Weights of a small mixture-of-experts language model, trained from scratch on English Wikipedia.
Size: 12 layers, width 192.
Experts: 32 squared ReLU neurons an expert, 6 picks a token, a shared expert of 64 neurons.
Below are experts of layer 3 (counted from 0) of a mixture-of-experts language model. Rows are named router (the router's row for the expert), up (a neuron's input weights, with its number), down (a neuron's output weights, with its number) and show model dimensions 48-95. Each number is 128 + 32 x the weight over its row's rms, rounded and kept within 0 to 255.
After each expert's rows: a language model's description of what the expert responds to. This comes from a sample of Wikipedia text that the model never trained on.

# expert 54
router [169  94 111 136 124 163 191 198 151  39 145 101 112 149 104 110 132  80 150  83 146 149 157 160 135 127 204 167 105 104 141 105  77  69 161 113 143 145 126  95 134 157  59 134 130  99 108 118]
up0 [134 132 128  91  99 153 165 144  51  74 110  91 145 193 130  81 172 116 176  96 165 122 120 155 143 113 133  96 135 104 139  85 104 104 113 125 118 210 115 141 160 149  93 129 158 150  76 147]
down0 [150 144 128 132 128 100 102  98 112 104 150 135 166 116 138 184 134 146 108 112 114 179  82 102 150 189  91  69 145 167 149 145 183 173  88 138 130 106 175  93 102  76 161  88 118 128 167 101]
up1 [114  95  72  88 170 160 139 177 101 128 127 147 165 108 129  92 138  89  98 169  64  99 115 198 168 113 136 139 160  79 110  68  92 137 146 125 151  91 148 145 123 165  71 145  99 109 169 115]
down1 [140 193 143  61  68 108 112 130 135 124 106 150 132 131 107 138 181 195 141 160 137 111 124 139  98 149  70 172 166 115  75 118 146 162 119 157 131 104 119 183  80 111 153 125 197 143 177 140]
up2 [ 83 108 141 168 187 137 197 175 147 131 135 114 169  85  80 104 141 140 128 134 100 110 129 157 131 120  93 120 141 103 114 111  96 112 145 148 133  67 136 108 152 126 127 159 100 158 116 145]
down2 [104 153 119  84 152  80 122  58 134 155  80 179 158 110 125 154 203 114 100 102 127  94 134 154 136 169 133 129 126 126 110 102 150 161 102 142 150 123  71 189 107  49  61 120 161  92 198  87]
up3 [108 147 159 134 152 135 183 115 180 129 115 142 125 174 125 128 116  84  99 107  92 118 116 178 152 109  97 184 123  97 143 122  18  72 144  69 159  96 115 141 104 116  93 123 173 109 139 164]
down3 [121 206  93  62 115 162 157 130 105  87 142 126 115 158 151  80 106 134  97 142 120  23  84 129 153 133 135  74 112 122 145 138  89 159 113 157 159 113 131 160 115 142  87 160 163 114 122  91]
up4 [179 153 162 126 185  97 139  99 150  84 106 122 148 173 143 119 127 110 127 109 147 143 114 180 175 127 159  91 137 153  98 104 150  71  89 139 145 122 155 150 109 135  88 182 103 136  95 132]
down4 [ 72 142 146  93 149  75  96 151  85 157 144 152 149  96 145 134 146  90 118 121 173 126 153 120 193 177  85 165 138 100 175  89 122 177 106 175 121 169 137 107  97 102 122 155 179 141 175 126]
What it handles: Name-initial pieces. First piece of proper names of people, teams and places in rosters and results tables, such as Mor, Pat, Ros, Marin-ers, Riv-iere.

# expert 32
router [177  95 118 148 148 104 157 150 184  69 121 143 105 121  98 139 117 116 151  57 144 116 203 125 123 136 126 137 110 140 149 117  52  77 138 114  83 149 111 136 123 110  64 164 116  91 116 111]
up0 [ 99 153  67 143 109 129  92  97  90 121 171 165  82 105 115 139  98 134  97 117 132  87 113 158 119 133 117  97 148 136 135 146 117 128  91  92 141  78  86 116 134  69 169 104 117  81 137 140]
down0 [144 103 120 152 173 162 133 152 114 200  86 155 133 136 133 135 117 158 143 111  81 111 179  89 148 134  42 171  88  95 141  95 183 112 134 139  91  80 113  74 160 106  74 123  70  81 111 100]
up1 [174  97 116 116 115 109 118 109  91 122 194 114 111  88 109 146 111 154  53 109 134  95 103 101 127 120 152 111 141 149 130 134  91  98 170 115 168  48 144 104 148 185  97 208 102 138 154 151]
down1 [104  85 126 172 213  75 123 184 140 183  72 110 109 156 110  71  68 172 165 171 127  74 153 124  93 146 128 166 148 152 198  96 120 190 138 140 135  82  78 130 120 112 137  90 141 122 173 143]
up2 [ 98 123 155 169 128  98 114 159 110 167 121 180  89 140 113 133  70 169 167  67 119 158 134 129 129 144 109  85 111 171 193 107  44 109 113 163 131 135  90 106 100 102 136 220 159 103  96 165]
down2 [170  61  91 192 143  94 157 140 161 161  70 128 107 150 120 134  98 142 124 153  63 182 158 148  89 126 169 122 104  80 111 145 132 104 161 135 140 117  85  77 149 105 109 136 146  86 117 118]
up3 [139  88  72  82 100 117 119 150  63  72 138 128 143  89 103 104 210 102 146 172 153 173 168 139  74 121 124 160 162 150 128 128 101 127 125 106 120 154 136 139 158  68  96 123  95 154 116  91]
down3 [179 157 120 137  73 139 111 177  65 144  52 110 126  93 139 158 106  86 118 141 140 200 168 116  89  63 182 106  89 150 102 150 153 132 167 122 105 142 146  93 122 164 107 199 167 138 167 167]
up4 [141 183  96 120 107  97  96  87 133 161 167 113  60 142  85 100  95 117 134 118 171 136 152 147 128 159  98 109  82 124  63 105 126 110 132 156 151 168 165 126 114 138 114 165  95 118 146 139]
down4 [170 107  96 116 115  99 154  84 144 168 101 134 102 127  57 164  59 104 105 103 125 153  90 179 147 133 112  55 156 181  88 147 140 117 150 168 152 169 157  87 157 109 111  43 100 128 145 108]
What it handles: Place and country names. Country, US state and region names, often after a comma or in table cells, e.g. Kentucky, Indonesia, Italy, Carolina.

# expert 52
router [172 152 138 136 143 164 192 148 183  94 136 119  66 122 147 135 119 109 158 135 148 114 163 173  76  63 173 155  86 127 143 178 121  89 186  95 133 113 141 148 140 119 118 172 106 137  61 127]
up0 [118 126 145 150 119 172 197 107 104  86 139  93 156 132 123  90 134 148 129 104 143 126 140 136 187 126 166 158  58 109 136 159 142 148 105 113  45 125 139 130 194 119 125 174 164 124 111 172]
down0 [104 150 128 132  43 131 124  88 137 159 134 117 116  97 159  93 239 132 137 100 110 151 104  97 199  85  93 102 112 167 206  87 119 140 146  92 130  83 117 124 123 167 129 148 127 156 106 156]
up1 [121 125 172 125 187 113 115 117 147 117 121 159  77 150  93 154 138 123 205 127 143  94 146 197 102  97  71 211 102 103 155 164 133 107 163 139 101 109 149 152  96 128 152  94 176  92  71  83]
down1 [132 127 151  91 117 124 118 110 176 116 162 141  97 141 123 111 149 127 188  93 138 164 138 123 163 125 144 212 109 163 141  92 106 171 107  96 148 109 156 148  93  80 157 121 149 180 131  85]
up2 [176 145 154  98 135 139  91 148 147 137  73 137 108 133 112 117  86 104 105  95 177 138 120 158  90 128 147 144 163 131  89 125 101 153 147 172 114  97 168  58  73 111 161 154  95 158 110 175]
down2 [131 136 140 175 169  86 158 191  85 170 101 113 150  62 116 137 142 199 121 140 149  91  73 148 116 139  49 175 118 139 155 158 168 210 111 112  93 104 117 139 132 143  93 138 106 120 169 135]
up3 [ 74  71 169 177 149  96 110 153 202 107 102 145 118 153  79 134 159 125 149 135 126 131 115 147 115  62 127 179 141 138 152 102 126 115 144 155 138 107 136 151 110 183  85 116 122  61  54 107]
down3 [ 39 172 153 162 151 128  79 111 129 128 122 109 165 162  97  88 138 127 153 117  50 105  94 200  97 137 139 160 168  90 135 136 181 151 182 129 105 169  97 176 127 103 171  98 115 116 160  84]
up4 [137 114 158 154 211 185 179 137 172 110 111 142 105 133 122 135 152 139 119 136 136  98 130 175 143 102 108 134 173 142 106 103 163  78 158 118 191 145 158 122  82 156 113 113  82 174  95 149]
down4 [109 183 164 116  84 136 132  84 120 117 153 108 116 152 136 111 144 112 133 169 155 107 192  94 148 103 101 143 101 129 132 125 130 124 134 135 169 170 131 129 179 148 119  79 133 111 171 118]
What it handles: Quantity and direction words. Quantity and particle words in measures and phrases, such as over, per, more than, less than, out, up, half, roughly.

# expert 62
router [120 135 126 143 135 133 180 156 200 115 168 111  78 111  92 104 110  96 171 105 116 115 207 141 139 123 120 166  91 123 171 178 125  97 176  78 128 111 113 126 120 149 132 139  78 119  98 141]
up0 [119 140 129  86 163 185 140 126 135  43 117 107 139 115  99  79 140 154  78 136 124 129 141 136 158  42 149 160  85 114 146 139 112 109  72 105 120 145  88  98 178  63 103 157 104 144 107 140]
down0 [145 189 154  93 171 117 124  72  79 123  70 121 152  97 174 161 186 122 130 146 132 107 134 143 143 100 179  86  61 202 132 150 164 165 117  76  77 128 162 111 160 152 149 125 113 121 139 143]
up1 [187 152 150  98 108 114  96 158  85  69 151 138  65 102 116 155 128 102  85 100  44  68  73 115  76 131  81 133 185 173 143  77 112 100  85 121 164 126 111 160 143 144 134  68  93 128 113  95]
down1 [175  99 121 112 158 115 105 163 128 109 102 211 164 186 121 148 102  62 153 113 138 154 152 151 150 109 174 147 110 127 149 102 112 124 131 137 122 132 139 118 107 127 133 123 117 156  91 188]
up2 [124  99 130 151 160 116 220 102 160 178 160  77 183 117 152 150  89  58 126  93 117 116 123 158 121 140 117 162 129 175  49 127 112 131 118 114 137 134 141  91 159 157 143 125  77 221 103 168]
down2 [109  99 154 180 117  83 147 101 118 216 198 132 109 111 136  89 166 132 110 113 166 163 138 149 190 166 105 131 143 114 175 145 143 136 151 129 110 111 139 122 162 124 149 171 148 144  92 108]
up3 [116 160 125 124 156  94 162  78 153 117 139 133 138 154 151 159 131  70 119 110 180 171 162 134 122 142 152 166 126  90 169 139  97 132 151 146  71 145  35 135 114 158 159 132  96 148 119 149]
down3 [140 163 128 177 118 135 148 141 146 141 168 157  87 128 138 170  93 133  81 116 179 128  58 103 157 130 105 111 101 157  94 106 146  99 154 118  71 152 146  95 159 131  94 118  74 158  82 107]
up4 [114  80 117 116 144  76 120 127 151 186 104 106 126  96 105 190 165 110 203 176 162  94 128 153 136 156 106 133 117  85 100 117 149 108 117  93 140 118 156 154 126 106  85 135 100 134 134 118]
down4 [113 136 156 109 136 103 133  96 115 157  94 109 120 157 176 150 114 172 163 193 140 187 152 138 156 159 115 125 105  92 132 131 126 143  62 150 114  96  35 154  76 116 111 122  99 151 116 131]
What it handles: Prepositions after quantity nouns. Prepositions, mostly of, after nouns like maximum, total, peak, plus for/in/about and verbs like reduce, improve.

# expert 18
router [117  70 176 144 102 126 211 156 201  79 122 154 150 146 102  99 131 131 189  74 121 141 193 145 133  85 172 181 107  94 188 134  50  85 154  79 117 149  94  71 155 139  53 145 148 116 117 140]
up0 [111 159 187 146 104 149 184 146 139  81 114  75 145  74 116 137 153 100 150 122  60 107 150 104 142  70  94  81 113 142 118 158 114 162  91 129  94 110 184 104 160  81 132 117 141 145 154 135]
down0 [ 91 136 125 189 109 146 186 106 132 131 136 128  96 127 139 154 148 157 144  76 145 117 178  90 166 107 125 164 121 139 117  92 100 107 121  66 138 135 181 152 126 108 107 111 106 164  86 101]
up1 [104  85 152 145  96 140 141 115 134 116  88 130 206 124 109 142 147 105 132  80 143 185 123 114  87  64 131 187  80 108 123 134 114 160 114  82 108 176 153  56  97 124 133 101 154 148 121 154]
down1 [136 114 145 150  98 161 111 120 164 199 138 107 102 199 132 109 140 148 145 180 155 135 128 115 123 152 145  92  98 174 131 131 163 148  92 122 136 188 198 120  80 136 116 130  74 105 124  89]
up2 [110  92 159 170 124 126 146 101  68  89 129 151 116 124 111 104 174  57 166 138  95  69 136 122  87  34 123 134 171 147 179 139  69 159 112 139 156 122  82 131 180 100 127 107 141 173 123 143]
down2 [ 74 131 146  87 189  74 164  86  61 127 127 197 124 107 152 136 162 121 121 168 112  58 136  99 137  91  97 144 132 150  93 115 102 143 116  80 166 135 109 108 135  98 124  81  94 142 117  80]
up3 [157 142 133 169  92 112 129 167  92 114 130  90 153 131  87  92 121 149 104 128 107 110 180 139 103 141 117 180  92 112  54 125  83 112 145 181 101 141 151  80 140 156 133  89 187 141 114  60]
down3 [135 163 137 137 106  90 121 152 126 149 177 147 175 115 160 121 130 132 106 122 153  85 111 208 139 175  92 133 158 141 144 124 171 143 128  99 118 138 199 152  86  75 145 155 119 121 136 161]
up4 [131  81 162 120 145 115  70 102  97 160 178 166 112 170 157 132  85 154  96  90 127  99 119 110 163 141 130 187 116  74 156 151 119 105 203 193  77  97  96 165 142 139 112 153 139  77 128 170]
down4 [135  75 144  88 103  88 172 119 101 178 131 145 166 138 127 160  96 169  83 157 117 148 104 133 127 164 148 172 147 132 142 124 119 121 188 168  71 140  75 141 124 123  62  99 126 139 155  94]
What it handles: Place and title words. The word of and capitalized title or geographic words in names, such as North, South, British, Royal, Bishop, Earl of, University.

# expert 55
router [182 146 119 123 122 140 175 184 146  69 127 137 108 139 147 123 138 101 155  50 115 142 164 121 114  77 178 121 114 136 179 177 126  57 159  93 134 149 113 116 105 111 121 172 158 136  93  99]
up0 [132 143 155  98  54 107 148 138 117 103 128 121 127 173 126 148 172  83  72 168  40 128 126  77  89 136 149 111 128 124 136  79 124  78 166 150 121  99 130 152 128 116 164 117 135 105 106 158]
down0 [211  92 164  75 159 122 115  81 143  90 168  89  98  93  66 116 119 105 106 159 152  98  92  73  76 172  67 107 135 135 135  97  97 182 181 157 112 111 195 137 184 173 102 178 130 134  97 146]
up1 [160 142 112  87 119 179 152 120 132  36 137 193 140  89 134 171 126 185 121  81  95 154 100 128 128  64 157 111 117 152 142 189 145 112  70 122 122 151  79 132 136 139 138 119 178 158 134 113]
down1 [130  95 124 171 140 110 124 117 165 165 138 102 135 155 142  78  87 111 101 213 190 135 114 169 170 145 127 179  99  75  79  94 111 125 172 157 133 125 147 125 138 127 120 141  90  60  97 138]
up2 [145  81 107 147 104 117 126 145 139 127  72 148  93 159  89 118 119 131 114 150 111 139 155 115 123 117 100 143 143 109 114 138 147  92 163  96 164 154 178 143 116 172 169 133 144 123  69  70]
down2 [128 102 107 102 121  66  65 139 143 198  40  99 100 112  95 110  94 101 111 158 136 150 141 116  95 139  95 122  72 147 155 111 222 147 140 108 139 171 150 124 119  88 124 153  81 112 163 135]
up3 [117 165  93  97 115 181 139 177 146 144 149 100 100 121 146  97 155  78 129  69 165 139  95 152 142 136  97 110 178 113 128  27 131 165 142 104 117 109 179 103  86 134 107 121  79 114 138 181]
down3 [145 125 162  78  54 148 134 122 143  59 157 163 154  98 104 148 178 153 161 160 151 178 100 150 143 133 131 109 160 154 117 112 105 118 117 170 136 137 219 147  75  57 101 151 158 165 159 146]
up4 [124 141 122 121 167 152 140 150 160 129 113 142 103 142 183 171 159 138 125  79 156 112 127  87 138 156 194  88 148 139 155 172 156 148 164 146 143 172 135 111  96  94 128 109 167 135 133 142]
down4 [105 136 129 140 166 160 156 127 156 111 183 175 122  97 152 206 156 167 156 103 154 107 210 107 179 126 153  79 182 164  66 147 148  75 144 126 145 157 143 103 107 130 119  76 141 132  97 110]
What it handles: Nouns after articles. Abstract or general nouns right after a or an, often followed by of or to, such as attempt, resolution, process, village.

# expert 11
router [199 135 120 128 136 126 172 193 153  83 120 110  92 124 109  93 136  87 159  79 177 130 181 167 113 141 151 140 110 108 137 138  76  83 131  94 134 148 126  79 129 133  93 169 130 107  75 123]
up0 [158  88 105 118  99  99 145  90 143 118 192  53 104 132 149 100 124  67 109 114  99 143 131 129 116 116 106  80  97 180 167 141  95  97 148  34 144 115 136 151 163 132 138  87 137  95 102 101]
down0 [198 126 151 132 205 143 169 125  84 140 193 128 135 140 148 177  89 105 135  85 106 135 136 136 103 137 127 149 131  96  81 133  95 130 142 101 146 160  92 175 173 131  63  90 151 132  91 108]
up1 [167 118 135 122  94 148 112 161 153 103 131 148  31  72  60 118  94  92 114  79 164 124 149  85 151 126 188  94  87 149 140 135  68 117 123 115  96  71 106  92 109 125  63 171 141  80 106  75]
down1 [150 200  81 163 166 102 144 156 149 162 175 187 104  39 126 119 112 149 185 115 118 144  99 112 152 162 120 121 106 153 157 167 152 172 132  90 114  94 121 137 112 181  35 143 138  78 136  99]
up2 [109  78 146 132 156  99 147 133 114 166 102 132 126  94  88 116 107 135 142  76 133 111 165 107 183 100  90 161 157 104 137 127 134 159 171 101 154 116 129 103 120 121 155 147 103 138 101 159]
down2 [ 89 158 108  74 158 170 132  47 140 121  93 105 160 138 115 157 138 144 178 111 137 119 129 129 182 154 125 169 116 130 187 125 103 161 158 111 133 114 186 188 122 123  50 110 123 150 176 160]
up3 [191 104 117  87  83 103 157 100 159 107 123 110  89 111 100 120 157  91 178 149 167 176 137 109 103 139 127 155 114 170 116 159  87 123 133  78  83 101 166 153 181  81 117 175 120 113 111 101]
down3 [200 119 108 148 153 147 154 124 129 146  78 137  72 156  68 133  52  96 109 127 144 146 134 138 178 143 139 102 110 107 100 144 116 105 113 149 151 118 129 138 168 140 137 134  93 112 121 133]
up4 [ 58 143 176 131 209 217 185 205 152  92 105 145  76 129 172 137 121  92 126 100 189 135 140 123 113 102  90 120 140 143  93 126 123 144 164 156 139 107 146  91 111 101 106 151 107 123 120 146]
down4 [165 146 118 155 138 159 130 189 131  92 134 122  70 111 200 165  83 116 104 160 163 167 110 163  57 115 155 139 124 125  55 104 165 153  80 150 100  96 166 135 167 118 160 112  89 120 137 113]
What it handles: Capitalized name starts. Opening capitalized word pieces of names and terms, mostly inside tables and lists, such as New, Val, Se, JPL, Al.

# expert 58
router [205 135  93 148 132 132 173 168 144  47 149 130 103 169 149 108 119 105 133 100 130 157 147 132 109  87 196 156  89 124 144 113  80  85 154  90 169 136 101 111 145 137 103 202 126 128  98 124]
up0 [114  93  99 123 111 113 117  75 123  81 116 165 166 117 154  98  97 161 111 151 113 169 160 115 136  82 153 151  85  56  94  96 121 153 112 106 105 157  94 113 138 164 110 158  77 120 148 136]
down0 [191 189 180 133  72 102  90 120 151 138 156 135 142 103 190 154 144 146 155 113 180 172 117 121 166 148 108  93 114 210 153 145 162 152  87  90 118 111 125  91 102 163  64 188 100 159 140 117]
up1 [163 113 102 124 111 152  85 136 171  96 174 158  86 170  92  96 118 102 125 117 120 188 129  63 136 147 164  67  78  89  87 109 181 119 108 127 169 164 161 122 155 121 125  75  75 119 145  98]
down1 [145 185  93 115 156  65 147 137  95 138  91 120 148 139  71 115 175 128 120  99 116  84  92  81  99 143 134 100 171 127 115 128 191 161 116 147 104 195  85 140 133  70 161  55 138 112 236  64]
up2 [165 133 164 162 156 116 138 111 136 114 180 153 143 115 165 174 128 121 104 163 116 121 139 150 155 139  97 188 139 162 121 157  86 115 188  81 169 117  86 111  48 173 153 151 135 171 122 134]
down2 [144 107 144 104  76  82 131 159 105 149  95 164 168 114 156  98 180 146 117 154  55 108  99 152 203 142 109 130 126 170 195 104 158 195 150 166  91 121 141 172 116 117 107  99 194 103 128 157]
up3 [164 186 125 190  81  73 155 135 149 102 130 115 172 162 126 159 121  80 129 126 134 114 136 200  97 159 123 119  82 113 125 178  74  77 185 131 153 127 105 168 108 164 112 164 146 118 118 155]
down3 [101 158 105  68 118 127 134 151 127 180  94 103 187 139 102  80 122 157 139 128 131 131 144 150 118 182 118 145 101 166 155 148 113 189 133 130 111 123 147 131 110 120  39 143 186 154 201 117]
up4 [132  92 126 187 165 221 189 127 108  80 157 143 134 142 130 121 130 158  93 101 196 156 154  99 135  81 139 136 121 180 131  99  86  89 144 127 199 113 137  47 145 142 150 173 142 169  80 142]
down4 [132 151 112 114 138  87 178 112 143  83 122 156  95 159 132 153 127 175 165 163 132 153 128 135 216 121 171 195  87 166 101 143 113 136 117  84 100  75 181 120 123  79 130 161 135 130  84 159]
What it handles: Name initials and capitals. Capital first pieces of personal names and middle initials with their periods, such as Rebecca A. Morse, Arjun K. Gupta, Serg, Bor.

# expert 53
router [118 123 132 143 165 123 159 154 159 110 129 120  59 177 129 118 131 112 148 122 157 101 212 159 148 119 132 175 124 101 149 156 130  86 150 114 146 164 109  76 110 122  99 142 150 121  35 144]
up0 [114 133 146 137 136 153 121  77  96 140 128 123  97 203 101 177 179 158 137 146 156 198 119 165 139 135 188 164 141 154 131  92 122 138 117 119 175 177 121 115  84 142  94 143 147  95 123 123]
down0 [ 70 145 128 124  50 105 145  82  98 132 151 134  92 143 159 136  98 121 102 100 134 180  91 109 180 170 129 105 117 132 155  89 145 120 132 116 138 112 161 140 126 109 179 120 196 144 161  91]
up1 [ 92  83  96 146 104 163 115 109 122 138 130 133 136 126  67  89 105  99 109 137 153 172 152 100 108  80  86 110  45 150  95 183 107  96  93 191  79 145 100 116  91  37 119  94 103 138 133 149]
down1 [ 93 129 127  90  90  80 129  95 111 165 129 131  93 128 153 126 118 103 146 134  67 101  72 181 122 174 122 125 133  86 191 113 106 203 141 138 112 125 182 106 155  93 165 116  65  77 127  94]
up2 [133 116 128  90 173 134 112 135 179 104 112 109  39 162 113 133 151 166 110 109 162 165 159 146 149 137 101 170 135 105 191 200  88  84 131 150 110 100 145  95  90 181 125 148 161 131  81 155]
down2 [ 79 109 124 118 144  92 186 121 143 178 150 122 150 151 112 139 121 127 133 100 116  82 168 107 127 145  65  80 178 176 110 117 203 132 104 145 149 102 117 138 100 144  93  98 211  81 114 135]
up3 [131 186 146 147  99 168 169  78 148 118 106  60 146  60 148 135 144 126 123 153 135 134  79 139  96  79 104 170  58 102 137 135 120 127 116 130 138 116 126 155 197 165  78 128 140 132  66  74]
down3 [ 69  85 134 124  92  29  87 153 170  93 226 206 105  61 142 148 130 160 140 121 115  99 132 127 120 141 173 122 204 180 151 107 156 182 135 156 121 122 147 154 110 149 160  97 147 152 129 170]
up4 [132  95  87 116 171 200 161 128 119 111 113  81 161 120 127 125 145  76 186  72 124 117 120 142 165  98 111  77 170 150 140 105  90  91 111 182 197 161 145  84  99  57 140 116 146 143  77 151]
down4 [ 66 155  69  65 104  71 141  97 184 131 163 108  52 107 181  81 135 104 129 140 119  87 160 116  63 152 113 102 141 106 140  90 121 175  97  51 196 101 161 145  97 114 150 140  92 107 121  77]
What it handles: Sentence-opening prepositions. Sentence- or paragraph-initial prepositions and connectives, such as In, On, After, However, Alongside, and paragraph breaks before section headings.

# expert 56
router [133  81 112 104 113 110 186 154 170  70 134 103 137 164  99 101  81 125 134 103 146 145 184 157 132 142 181 168  74  94 125 115  79 109 180  95 128 150 115  96 114 129  79 164 124  92 114 109]
up0 [174 133 131  97 146 151 140  98 112 156 120 160 127 155  92 102 119 123  92 133 133 113 116 175 130 126 151  79  74 132  88 130  97 101 117 180 111 145 120 188 141 154  90 135 103 139 115  30]
down0 [127 106 110  87 138 152 106 111 132  92  78  74 160 146 137 163 142 131 143 140 120 195 100 158 149 165 166  88 120 133 114 147 170 149 117 126  59 118 142 126  85  97 132  91 130 199 107 189]
up1 [124 124 133 142 132 166 111 141 121 142  92 130 162 130  89 197 167 117 135  99 134 162 156 115 132 133  55 131 158 112 116 110 137 115 129 132 170 124 130 107 121 221 119  82 145 107  85 103]
down1 [120 121 129 121 138 145  84 101 119 195 132 127 104 142 167 169  87 100 160 144 102 103 143 185 194  72 109  96 169 162 118 111 156 110 154  64 110 137 159 113 101 105 103 115 118 153 143 120]
up2 [136  91 134 100 116  95 154  89 137 129 154  63 152 111 161 177 100 100 113  75 162 156 147 125 137 138 132 101 130 191 170 111 121  69 160 105  67 116 102 173 168 148 138  84  84 117  86 186]
down2 [ 87 163 130 133 177 121 147 126 106 127 116 114 109 150 109 137 173  93 167 145 146 103 121 123 105 140 190 158 105 130 151 168 136  35 130  62 144 129 120 127 122 108 191 133 123 132 186 180]
up3 [105 126 127 123 167 103 162  94  91  84 150 114 154 149 143 114  95 143  66  98 163 149  89 139  66 169 114  73 121  90 144  99  73 151 144 101 132 137 171 130 165 146 152 119 173 120 123 168]
down3 [ 75 104 182 145 130 166 100 168 139 190 135  88 159 109 112 169 184  95 123 143 187 146 118 139 158  89 102 129 143  96 145  97  77 163 121 119 115 122 160 124  97  68 119 112  69 163 104 136]
up4 [107 137 158  78 128 160 184 174 163 125 139 179 118 102 127  73 100 119 101 102 157 106 144 109 202  84  84  56 124 139 149 131  99 159 127 124 109 106 185 129  70  81  84  92 130 132  90 122]
down4 [ 87 126 110 130 109  90  88 135 106 116 115 168 106 101 136  74 171 147 126 189 104  76  78 130 130 190 167 136 128 113 117 157 174 163  96 126 167 115 123 125 160 131 172 141 157  85 123  86]
What it handles: Institution name words. Words within names of organizations, awards and leagues, e.g. National, World, League, Association, Conservation, Assembly.

# expert 47
router [139 141 161 149 129  97 153 108 142 105 153 135 139 165 151  89  94 135 161 119 139 153 161 158  79 108 176 148 111 114 192 173  75 104 176 107 101 110 112  74 121 112 128 185  92 131 110 150]
up0 [141 118  79 169  92 132 100 100 121 116 172  96 118 152 118 113  88 124  67  74 143  78 167 119 112 160 123 147 159 117 157 102 119 112 155 145 124  92 103 180 193  81 124 108 105 137  79 159]
down0 [110 110 112 164 143 188 105 165  98 142 134 107  49 154 103 170 155 124 149 121 110 148  93 167 164 166 144 202  71 126 136 111 155 131 103 107 141 126  77 115 114 121 137 146  80  79  69 161]
up1 [185 141 107 178 105  92  68 146 118 176  97 160 114 183 150 168 189 130 158 115 151  87 151 108 117 115 139 147 114 115 177 133 135 103 143 162 181 131  68 112  69 140 159  93  98 133 129  76]
down1 [128 141 122 157 110 170 104 139 109  80 137 165 149  88 161  96 151 137 141 137 157 140 103 132  75 119 123  38 161 143 112  85 126 109  71 175 107 195 205 123 146 128 114 181 147  79 145 116]
up2 [202 149 142  84 109  89 124 103 135 145 152 142  90 165 171 166 135 126 143 131 202 125 104 126  95 159 167 144  84  97 154 180  77 157 117 146 127 104 150 116 130 151 112 140  93 182  65  43]
down2 [204 163  86  90 100 147 115 106  97 112 145 125 102 102 124 181 131 164 121 121 118 176  85  92 123 155 176  67 132 174 117 144 154 131  88 120 115 169 172 128 116 134 143 115 103 124  79 107]
up3 [159 159 122 115 163 126 120  89 150 145 215 100 129 152 110 125  98 148 155  60 183 104 130 106 169 142 146 126  64 175 152 146 123 196 109 119  73 101 136  99  69 158 141  91  61 145 135 104]
down3 [144 181  99  88 107 147 150 132 127 104 128 106  94 158 120 110  93 109 113  94 115 187 190 132 169 116 135  49 145 143  70 122 151 127 131 110 122  95 119 110 157 159 137 151 141 125  92  72]
up4 [100 135 106 126  60 127  91  65 146 132 126 194 120 122 130 127 139 149  96 110 139 132 128 152 115 159 123 180 124  78 127 152 102 187 120  98  49 132 232 109 103 185 130 117 135  72  88 173]
down4 [ 72 166  88 133 100 138 118 128 146 171  70 124  89  48  71 107  84 121 126 104 103 129  69 148 107 116  83  86 126 133 109 116 122 156  57 101  86 127  91 152 157 120 169  78 161  88  93 156]
What it handles: Decade and year digits. Inner digits of years and decades in prose, such as 1960s, 2019, early 1980s, plus spelled number words like twenty, nine.

# expert 13
router [151  84  80 171 164 148 159 152 188  74 146 134 122 150 124  98 104 131 151  87 102 119 178 141 116 139 173 160  80 102 147 139  75  89 141 119 133 144 116  98 119 122  79 173 140 114 136 130]
up0 [ 97 147 115 154 159  75 184  63  61 108 129 134 142  80 147 111 172 159 138 126  60 126 128 153 102 144 107 116  84 189 117  88 102 131  86 140 101  64 149 146 111  84 166 101 169  85 132  90]
down0 [ 79 126 129 110 140 128 128 177  79 126 129 143 182  77 151 145  94 148 124 156 123  85 158  92 157 136  85 178  93 135 102 156 169 136 123 120 127 113  97 103  88 118 114 149 134  77  98  90]
up1 [ 88 116  90  64 100 150 203 150 165  45 132 178 130 124 105 107  78 136 119 137 134 153 120 157  95 124 150 174  84 143 135 124 125 128  99  51 179 147 141 100 109 103 153 138 153  95 123 176]
down1 [132 156 153 152 119 159 132 148 138 204 119 114 126  77 171 174 131 126 157  97 123 171 158 153 108 102 101  59  83 185  82 127 142 183 165 103  91 122 147  99 129  93 136 161  90 126 107 127]
up2 [150 127  66  98  81 132 120 144 180 144 105 143 179 156  99 126 105 145 128 135  69 162 167 121 110 120  63 118 122 130  83 155 143 107  96 162 132 146 144 171 112 117 165 109 130 131  86 134]
down2 [129 142 143  96 153 117  96 121 126 112  82 116 161 157 108 187 113 144 104  95 158 178 159 163  71 152 121 114 153 153 116 121 116 125 152 169 128 170  85 105 118 159 110 101 143 123 139 149]
up3 [132 112 113 161 188  83 166 119 150 105 151 147 165 114 136 114 106 131  88  84  84 121 120 144  93 112  62  79  91 124 169 177  65 140 177 109 134 138  92  82 145 126 111 136 131 104 136 102]
down3 [117 141 149 115  98  58 107 186  80 118 137 134 141 125 108 162 108 172 136 145 119  98  97 137 177 115 125 126 118 111 158  99 119 197 135 118  73 151 115 123 129  93 135 197  78 154 111 100]
up4 [108 134 133 176 155 126  84 104 136 104  53 176 124 145 143 192 146 113 145  75 107 156 159 142  69 133 128 131  90  86 181 111 126 145 101 158  68 152 164 115 148 141  54 121 111  75 130 170]
down4 [103 126 144 150 115 124 113 163 122 113 192 153  80 129 113 105 126 187 137 138 148 172 163 116 111 150 133 103 135  83 122 161 161 158 156 111 164 135 169 166  75 168 127 104 165 100 117 131]
What it handles: Proper name endings. Proper nouns for places and people, often the last piece of a word, such as York, Washington, Havana, Rosenberg, -ville, -burg.